config.toml
n_layer = 10
routed_scale = 2.5
groups_per_token = 2
n_head = 4
norm = "rmsnorm"
norm_eps = 1e-05
rope_fraction = 1.0
parallel_block = false
init_std_down = 0.0
seq_len = 512
steps = 5797
Below are experts of layer 5 (counted from 0) of a mixture-of-experts language model. Rows are named router (the router's row for the expert), gate (a neuron's input weights, with its number), up (a neuron's input weights, with its number), down (a neuron's output weights, with its number) and show model dimensions 128-191. Each number is 200 + 20 x the weight over its row's rms, rounded and kept within 0 to 999.
After each expert's rows: a language model's description of what the expert responds to. This comes from a sample of Wikipedia text that the model never trained on.

# expert 12
router,208,193,172,201,199,188,216,180,211,198,195,241,193,227,204,198,227,177,182,213,225,184,213,212,215,181,194,228,199,179,222,182,184,184,199,210,219,199,164,212,203,225,222,210,189,193,205,199,218,209,190,172,226,189,195,203,208,219,149,214,164,199,209,193
gate0,225,207,199,206,211,214,204,208,231,193,231,227,196,215,199,198,172,219,215,193,225,184,221,184,180,210,198,227,183,194,193,168,212,191,197,172,188,213,212,205,195,216,209,184,183,187,218,210,232,198,197,193,180,173,210,228,206,242,189,202,179,194,203,178
up0,232,213,181,196,190,202,191,208,246,201,229,206,196,222,245,212,221,185,217,191,209,174,187,224,200,212,188,229,189,206,179,178,199,213,189,191,188,183,195,223,191,183,195,202,163,150,193,201,219,225,214,204,200,189,215,198,225,212,175,196,173,198,191,210
down0,194,235,145,206,209,201,233,204,193,184,205,169,202,201,209,199,175,208,211,218,178,207,177,218,201,202,188,210,221,205,212,211,173,192,222,187,187,241,194,216,221,204,194,206,186,202,225,219,204,212,219,190,198,208,219,236,174,241,221,231,239,207,205,228
Description: Sports and table nouns

# expert 30
router,227,198,204,187,223,192,201,206,213,202,193,218,173,200,160,217,201,170,171,223,214,218,225,195,191,191,189,203,175,164,201,198,181,195,198,192,199,214,162,200,205,236,182,216,187,195,209,177,212,222,224,215,207,218,194,201,152,200,179,226,168,194,193,193
gate0,200,209,192,188,214,220,201,201,210,208,207,164,207,193,173,196,169,195,191,183,247,210,184,222,208,209,220,215,186,184,188,192,184,155,207,181,187,184,154,191,243,227,205,201,167,192,199,181,208,233,175,205,192,180,177,200,185,194,188,199,162,176,192,216
up0,208,174,215,213,198,188,193,189,190,208,173,221,225,185,210,239,187,192,206,226,171,174,203,199,209,207,211,203,223,232,220,201,201,188,186,191,205,208,206,209,180,182,190,202,226,224,231,189,183,154,215,228,185,201,217,220,212,235,229,222,236,211,194,186
down0,217,184,197,161,231,237,192,220,201,202,190,197,189,176,193,218,209,205,172,215,230,186,154,212,193,193,199,224,199,189,180,220,183,202,171,194,219,202,172,185,218,202,218,226,190,234,220,207,183,206,187,209,159,201,201,211,191,223,191,218,186,196,208,216
Description: Unspaced digits

# expert 48
router,213,195,195,184,195,202,205,183,190,174,200,219,167,173,236,190,234,172,182,196,221,197,190,179,188,156,199,188,197,168,201,183,188,180,201,209,199,202,197,201,207,208,185,208,216,179,217,204,247,239,203,190,191,236,217,196,164,166,185,209,195,208,200,209
gate0,200,191,225,162,182,201,217,193,221,185,223,208,193,155,202,177,210,193,164,205,214,195,171,175,215,163,209,179,215,220,192,218,203,201,179,175,206,202,213,205,177,189,210,174,156,199,233,206,183,182,197,216,158,200,202,183,212,172,180,210,187,211,217,159
up0,221,176,185,185,188,224,195,204,222,219,213,188,210,173,194,192,224,188,204,199,180,220,212,200,228,159,191,188,184,194,198,227,195,185,203,223,204,172,215,180,205,201,195,170,196,226,176,228,211,177,218,197,213,222,198,174,203,192,195,221,222,196,192,193
down0,217,163,206,168,188,197,191,174,189,197,216,232,188,185,215,202,202,201,189,206,217,200,198,201,165,228,204,212,169,174,196,207,213,188,193,187,199,201,159,183,209,180,187,200,200,238,168,249,164,206,217,199,225,220,198,170,162,191,203,227,191,168,236,226
Description: List and table separators

# expert 63
router,226,228,198,200,204,194,222,168,227,189,219,207,228,192,196,193,207,243,163,199,192,188,194,205,237,159,225,187,181,203,201,215,214,200,219,188,217,185,147,205,230,208,204,211,197,208,198,191,231,191,204,157,194,198,172,249,185,223,208,194,192,202,203,163
gate0,186,189,180,214,207,172,210,217,215,221,188,222,176,235,244,211,221,195,175,205,185,141,214,192,197,204,190,185,204,211,179,239,197,182,205,223,196,181,209,197,206,199,192,192,171,224,238,204,184,193,200,210,188,218,223,169,196,178,204,201,203,197,172,169
up0,199,196,190,195,188,205,226,181,215,162,216,160,209,197,213,209,217,197,183,209,217,189,172,178,193,178,198,202,210,190,181,190,211,173,230,232,207,199,180,195,191,212,206,205,235,198,142,250,197,175,186,223,204,210,175,225,171,185,195,208,207,237,202,177
down0,174,207,203,182,174,232,177,181,230,229,211,167,194,210,192,192,233,171,166,165,213,191,197,168,222,209,160,232,156,186,200,204,178,197,189,202,177,173,215,200,171,189,224,184,230,218,198,177,218,209,218,189,227,188,201,192,218,213,196,225,193,195,211,231
Description: Acronym pieces, closing parentheses

# expert 54
router,223,181,167,199,213,179,198,152,182,213,214,206,223,163,213,213,179,195,177,190,191,204,192,198,216,210,198,193,193,199,219,194,168,204,192,215,214,191,189,194,181,218,197,188,191,196,180,187,192,208,184,206,209,230,160,215,160,190,171,195,186,221,194,211
gate0,227,217,186,216,194,222,187,217,208,188,193,206,164,191,189,189,208,212,178,223,202,186,190,215,205,215,175,181,193,179,180,206,194,214,189,193,186,210,209,154,215,206,210,236,175,192,187,218,192,219,196,195,207,203,201,186,227,193,173,233,171,204,204,197
up0,218,219,209,185,184,182,231,253,226,199,189,209,205,202,239,209,206,199,196,215,192,154,206,248,171,218,216,200,199,189,169,219,179,193,193,199,188,205,171,192,223,216,199,147,198,213,223,210,181,208,217,218,187,213,154,191,210,231,191,241,219,197,236,205
down0,204,216,188,203,162,218,216,212,217,221,222,214,191,227,181,168,206,195,194,224,199,212,235,236,170,171,191,251,192,188,193,198,198,182,167,193,214,209,195,186,183,226,201,204,214,182,207,202,197,191,218,221,182,195,186,221,202,220,217,211,228,200,190,216
Description: Name-ending vowel pieces